config = dict(
    n_layer=9,
    experts_per_token=2,
    lr_router=0.00072,
    n_kv_head=5,
    positions='rope',
    qk_norm=False,
    init_std_up=0.0261,
    lr=0.00711,
    batch_tokens=[32768, 65536, 98304],
    train_tokens=644100000,
    dataset='wikipedia_en',
)
Below are experts of layer 2 (counted from 0) of a mixture-of-experts language model. Rows are named router (the router's row for the expert), down (a neuron's output weights, with its number) and show model dimensions 0-79. Each number is 128 + 32 x the weight over its row's rms, rounded and kept within 0 to 255.
After each expert's rows: "raises" lists some tokens whose logits its average output raises strongly, later layers aside. This comes from a sample of Wikipedia text that the model never trained on.

# expert 5
router [ 72 133 108  77 116 135 159 181 150 142  90 144 158  92 137 134 152 165 141 142 125  92 135 101 126 175  92  97 190 123 137 106  41  92 127 112 123 129 150 166 113 166 161 121 128 114 144  75 161 157 108  41 114 133  80 146 133 135 114 133 101 119 104 138 138 167 158 199 137 189 134 111 119  87 108 187 109 150 113 124]
down6 [141 157 127 118 178 146  99 143  80 206 103 103 100 179 122 119 122 132  95 109  89 155 155 112  78 128 164 125  98 167 144 186 150 137 189 143 150 136 108 119 133 138  79  71 153 131  92 177 144 127 114  90 118  96 159 205 189 158  97 197  80 116 132 108 115 165  80 190 144  99 156 181  94 157 151 130  83  95 116  93]
down7 [171 163 163 132 121  90 166 167  98 100 138 120 144 122 164 100 136 124 134 124 139  95  87 128 108 109 104  99 158 150 150  65 140 112  96  92 130 136 140 161 158 114 151 188  67  71 122 147 138 135 156 166 135 105 104 151 118  54  90 207 178 175  93 118 185 140 149 173 116 142 132 146 129 168 164 148 154  92 151 117]
down8 [136 124 131 174 113 122 171 119  93 136 117 167 149  85 160 118 109 164 178 155 104 120 197 118 108 119 193 132  62 101 124  24 115 197  83  94 138 136  68 128 106 128 125 128  65  46 160 134 137 104  99 153 104 110 161 143 114 136 147 162 125 140 160 145 144 114 159  56 166 160 130 144  94 128 160 111 126 140 145 121]
down9 [178 146 107 130 151 155 162  68 157 110 137 140 118  51 103  82 134 121 137 168 126 152 122 144 109 123 139  96  97 134 102 130 151 158  33 134 146 124 155 126  95 131 144 189  74  96 120  74 143  92  89 147 113 124 137 116 112 143 134  82 138 153  72 123 135 102 161 174  51 113  72 104 140  92  91  92 133 173 135 115]
raises: ".", "-", ",", "–", "\n", ";"

# expert 7
router [ 76 179 119 114  96  90 118 123 130  92  60 103 180  37 152 163 126 171 180 148 131  94 164 185 123 155  97 120  94 115 133 156 147 116 199 155 153 127 139 114 130 116 140 149 138 126  75 115 124 203 168  92 105 121 142 126 142 159 154 113  78 156 157 104 151 188 142 129 162 137 110 111 114 110  99 146  76 132 102 116]
down6 [ 53 115 110  72 101  99 147  99 112 119 107 139 185 204 102  84 106 127 160 132 131  88 148 140 130 184 122 155 129 154  90 133 119 136 121 124  87 118 123 143 135 121 128 108 121 134 123 132  97 124 149 128 148 107 159 126 121 129 102  99 182 190 107 104 132 114 178 145 166 150 134 153  84  94 106 155 125 174 161 128]
down7 [121  70 147 173 139 152  70  46 135  64 146 154 149  97 118 108 167 136  92  62 173  89 132 133 166 129 153 117 110 100 107 129  82  82 150 168 134  78 158 166 137 110 114 111 154 111 104  87 140 140  84  95 198 139 109 148  88 125  47 144 150 101 110  97 155  94 121 101 127 116 119 157 162 157 158 127 155 137 138 163]
down8 [103 171  73 150 107 122  87 100 107 142 145 109 146 136 112  90 127 112 137 100 105 164 105 168  95 134 112  80  87 137 186  93 127 150 161 124  90 131 151  68 117 137  79 114 172 158  52 113  98 113  90 173 159 115 122 109 110 173 139  93 102 169 123 148 132  98 121 125  60 153 162  83  84 189  89 163 131 133 142 148]
down9 [129 137  85 142 134  94 150 120 167 146 102 128 137 105  95  53 148 128 157 162 164 204 124 176 127 158 130 140 140 137 134  85 123 164 130 109 198  83 140 108 120 105 159 101 150 143  73 162 154 114  77  91 150  51  98 191 152  96 121 170 112 109  68 117 105 111 162 122  53 144 116  77 109 145 119 109 155 176 128 141]
raises: "\n", ".", " in"

# expert 2
router [223 128  94  66 163 172 105 167 176 109  82  79  94 142 139 137 188  65 180 124 131 124 117 116 104  50 143 126 152 187 120 146  75 120 132 119 169 172 123 175 194 114 120 121 182 140 131  86 149 100 149 141  98 129 150 136 144 137 141 154  99 115  87 122 123  92 133  91 114 126 161 129  83 123  97  83 113 138 140  94]
down90 [109 138 147 117 133 114 114 112  93 163 136 118 134 140  81 109 101 121 144 129 124 126  91  89 136 137 125 216 134 120  94 147 142 145 144 169 148 107 117 160  88 183 141 187 114  81 155 106 101 116 142 127 108 127  98  90  99 114 125 155 129 147 147 151 119 207 111  56 155 159 168 128 192 175 170 141 136 151 117 147]
down91 [143 128  44 110 146  82 107  90 105 146 109  86 108  50  69 112 113 132 134 132 158 120 107 200 150 162 120 170 112 143  22 130 136 117 104 139 156 103 156  95 124 132 112 103 133 147 213 178 127  76 134 127 128 112  89 107  95  87 143 187 130 153 156  68 131  92 157 170 105 150 145 120 109 136 104 174 141 199 148 140]
down92 [100 122 182 166  96  72 216  97 118  66 125 113  94 136  87 115 114  96  99  95 106  84 135 144 155 145 102 144 122  76  61 100 164 107 132  96 126 171  94  41 104 157 145 145 151  74 154  59 119 119 106 151 155 146  84 149 153 157  81  96 120 175 146 167 141 166 156 108 146 156 105 142 175 145 123 155 164  98 149 123]
down93 [ 94 140 143 137 122 134 136  84 119 102  94 114  86 107  48  80 136 160  87 149 111 108 111 134 171 155 106  74 159 164  68  63  57 159 163 149 127 147 117 158 121 134 175 119 135 163 127 130 178  64 166 100 211  63 139  95 115 120 177 180 117 122 173 136 137 153 153 148  99 101 134 117 100  87 131 111 133 120 123 106]
raises: ",", "-", " and", ".", ";", " ("

# expert 0
router [101  80 115  92 168 178  86 140 131 147 148 122 154  94 188  83 174  72 138 119 130 117 185  77  74 179  99 149 161 131 141 176  87 108 137 179 129 170 118 148 177 134  93 101 107  87  78 178 141 174 113 131  64 137 136 105 158 101 111 145 121 139 137 156 143 110 108 130 124 147 103 125 131 113 129 129 122 117 179 127]
down6 [ 83 133 125  83 107 108 155 143 116 111 106 122 102  45  19  86 156 112  96 110 113  84 123 141 162 148 179 101  93  80 134  68  85  60  97 112 130 126 155 118 168  92 164 131 138 102 129  60  73 152 151  85 171 167 109  89  76  76 148 138  68 121 177 174  82 168 109 142 162 114 115 114 138  76  64 189 171 175  96 134]
down7 [176  91 145 117 134 130 136 159 139 193 122 107 165 161 147 116  99 174 177 133  98  83 128 145 113 145 125 130 115 141 107  88 129 129 190 148 131 140 141 143 137 187 154 100 117 146 113 120  77  83 157 169 111 211 132 149 105 148  17 129 129 158 119 119 143 139 174 141 124 188 138 206 116 141 105 136 128 108 113 182]
down8 [125 131 127  72 147 111 181  69 117 128  92 126 177 184 190 136 130 121 154  98 175 119 115  82 127 149 108 184 145 117  88 142 138 131 132 116 112 130 110 170 142 160 101 155 136 121 104 154  76 137 101 184 117  64 128 107 137 134 126 161 119 125 147 122  38 137 142 124 132 195 154 112 108 165 148 151  94 160 150 171]
down9 [155 162 127 147 149 140 128  76 100 112  79  84 131 103  56 111  73 211 112 116 177 149 133 156 138 175 138 154 161 100  82  56 116 114 125  96 120  30 135 109 112 114 164 161 120 150  84 136 140 180 143 134  74 138 136 151 126 127 135  97  78 162 176 127 147  49 179  81 139  98 149  86 128 100 142 126 182 149  83 105]
raises: "|", " |", "-", "\n", "\".", "="

# expert 3
router [170 143 118 140 135 117 157  64 145  96 121 164 132 137 155 163 151 124  97 126 130  99 139 118 147 133  79 115 113 123 115 150 125 195 176 123 151 119 183 123 127 149 104 158 140 116  95 134 145  89 157  76 109  95 167 142 186  84 155 168  97 149  90 134 142 103 110  85 117 117  64 104 157 125 116 202 117 176 237 180]
down0 [115 147 103  99 196  93 132 114 125 162 113 109 112 143  95 134  91 166 116 123 144 147  84 122 127 101 124 179 103 215 139 170 145  98 109  89 203 105 141 142 180 132  82 150  95  88 130 130 131 105 100 181 124 120 111  84 114 141 139 124 153  81 107  86 125 104 127 161 134  99 126 154 135 172  79 150 135 140  85 158]
down1 [ 85 117 158 139 151 139 143 123 136  67 119 105  99 136 214 140 145 132 139  63  79 105 140 104 139 135  80 107 110  47 118 157 127 112 203 163  69 106 198 230 140 152  96  84 137 106 164  82 120 114 132 116 159  72 138  98 170 117 139 153 131 135  66 166 139 143 153  81 128  60 146  88 132 109 128 100 123 134 125 177]
down2 [140 109 121  44 147 118 166 179 125 102  51  58 114 129 102 174 152 133 160 116 174 203 149  72 139  95 129 135 116  98 102 114 115 100 127 144 132 102 142 156 107 149  81 106  75 144 120 115 120 159 113 132 126 120 147 116  82  90 103 141 102 145 122 136 107 134 125  90 132 157 154 150 160 117 177  98  86 131  60  94]
down3 [110 180 161 135 115 143  69 126 131 154 110 160 143 146 112 146 132 143  84  69 170 120 113 170  85 106 143 113 140 138  60 113 177 186  99 153 239 101 112 161 148 126  97 126 118 157 140 164 152 134 160 141 172 133 107 144 142  89 165 125 112 105 164 146  65 158 136 116 172 155 148  81 137 113 203 112 137  59 170 155]
raises: " the", " a", " their", " its", " an", " |"

# expert 1
router [177 138 187 160 159 127 193 103  95 102 188 118 154  72 147 190 122  68  98 161 136  92 176  73 163 104 105  98 113 130 129 163 109 107 141  93 129 131 173 121 166 144 113 107 139 152 113 131 116 103 139 172 177  37 104 152 156  80 155 108 154 165  94 139 112 132 156 135  94 148 105  58  96 144 116 136 145 154 120  94]
down0 [198  83  92 205 122 113  93 127 130 142 201 141 135 174 114 163 137 114 145 155 134  86 159 150 109 131 119 103 178 125 148 113 148 170 168 125 149  91 121 153 137 164 115 140 124 117 153 148  40 111 157  91 115 103  74 158 148 113 129 176 191 132  90 145  96 131 168 105 103 159 156 156 102 158 105 108 126  80  84 123]
down1 [161  73 106 180 102 122 137 109  75 119  99 132 102 122 136  45 121 152 124 138 170 205 149 103 122  63 128 158 110 145 144 128 186 139 142 127 133 185 150 141 188 132 124 128 148 123 118 145 126 190 146  53 110 132 141 151 107 133 138 157 114 157 147 102 109 140  92 135 135 154  81 151 113 138  86 138 150  95  83 155]
down2 [130 139 129 122 109 158 205  59  61  96 139  82 140  96 169  63 111 128 129 193  89 121 125 170  91 154 157 125 111 147 162 106  92 116 149 117 112 183 166 132 147 139 130 198  88  95 113 198 124 107 180 140 120  62 122 107 145 149 188  99 118 168 125 128 173  98 113 138 159 179 115 146 139 173 141 134 132 151 132 137]
down3 [120  84  82 135 152  83 101 112 115 135 180 135  93 125 175 168 144 115 121 125  39 156 146  93 227 158 179 129  82 118 128  96  82  80 121 168 149 159 145 113  97  64 142  65 160  87  98  82 126 123  87 156 148  96 123  87 107 103 109 145 104 168 139 117 143 116 146 138 130 115 144 183 122 115 129  74 145  92  91 152]
raises: " |", "\n", " (", ";"

# expert 4
router [204 112 111 140 141 166 231 131 143  77 107 148 222 114 152 151 141 166 155 173 171 136 190 133 184 141 155 109 124 119 116  90 135 134 168 104 102 138 142 122 104 194 138 153 125 137  74 197 128 134 169 114 144 128  92 130 153 135 154 109  97 204 152 106 117  60  65 134 129 254  62 189 138  71 102 192 112  80 131 108]
down0 [ 56 121 144  66 141  72 119 133 151 145  90 130  39 169 113  91 107 150 181 111 137 153 117 148 159 123 129  97 118 120 149 137 130 103 146  79 123 124 157 124 150 176  58 147 144 141 112 108 160 116 165  75 103 126 124  95  88 127  87 121 109 103  98 111 156 188 143  49 123 145 138 141 125 138 165 125 131 133 188 106]
down1 [178 115 176 154  97 160 115 146 117 129 104 138 137 151 141  89 150 125 111  63 156 150 130  94 130 123 106 186 144 138 111 129 131 153 104 143  68 105 131 201 130 139 149  84 113 146 133 112 170 130 191  89 111 132  74 142 117 177 169 140 159  97 141 132  88  74 216 105 129 104 140  94 149 172 152 177 143 137 114  85]
down2 [141 107  84 124 147 134 135 180  67 173  98 174  94 164 155 126 141 164 134  94 122 155 159 182 138 116  71 110 139 169 140 106  79  94 115 149  81  76 113 168 110 182 106 189 143  81 164 185 123 147 115 129 163 178 130  99 143 105 181 136 173  90 147 143  96  96 187 152 140 146  78 145 133 150 123 136 131 112 106 153]
down3 [158 125  81  85 131  79  63 123  72 136 162 109 111 249 135 102  98  76 166 112 146 148 149 155 130 150 131  92 102 142 154 145 126 171 151 124 124  96  54 128 149  70  78 142 124  81  99 119 139 126 110 132 134 193 162 126 116 108  68 110 145 149 139 162 140  90 154 113 131 156 139 140 164 109 173 151  91 145 178 175]
raises: "-", ",", " and", ".", "'s", "\n"

# expert 6
router [164 118 118  84 154 139  62 188 124  72 143  86 123 164 125 127 158 187 189 106 145  82 113 159 103 152 182 115 117 139 100 115  48 147 143 148 193 155 108 142  89 127 158 108 122 165  61 124 103  71 102 102 126  96 153 180 149 136 125 153 110 149 120  95 120  44 132  85  90 163 124 127 142 112 105 137 132 117 130 131]
down0 [ 86  84 139 129 123 114 153  86 112 135 105 122 123  98 138 130 112 124 107  74 177  92 178 194 130  74 162 136 148  86  95 141  99  74 148  88  80 167 113 125 161 139 178 147  51 123  64  66  78 152 104 165 147  99 145 150 132 130 107 131  98 115 143 167 115  82 139  93 161 168 127  62 136 132 146  82 188  94  53 128]
down1 [141 147 125 112 149 154 143 115 143 158 105 173 134  88 102 136 148 135 141  94 160 135  80  59  94  92 148 116 181 111 136 185  99 149 106 148 133 156 106  86 156 121 112 124 125 139 153 152 162 132 119  92 121 129 162 133 111 137  82 162 131  99 110  91 144 129 141 184 122 117 186  77 119  77 159 150 125  88 104 132]
down2 [183 144  91 108 105 152  66  98 120  81 188 167 120 165 105 126 160 178 150 134 128 156 130 142  89 119 150 132  91 117 210 180 133  80 125 174 139 161 145 154 150 155  63 139 133 113 109 170 163 128  99  96 116  99 156 133 148  56 103 117 114  78 128  61 120 122 141  65 124 121 154 108 134 110 112 151 127 117 119  94]
down3 [135 120 123 124  89 118 236 158  82 134 134 152 124 131 120 159  89 122 131  93  76 145 127 119 109 117 103 135 167 159 165 149 195  95 127  99  80 147 120 146  91 103  98 117 143 117 153  68 112  63 115  65 103 159 112 188  91  91 122 151 133  97 105 178  97 154  84 125 145 116 165 144 147 131 109 123 114 187 109 169]
raises: "-", ",", "'s", " and", "/", " of"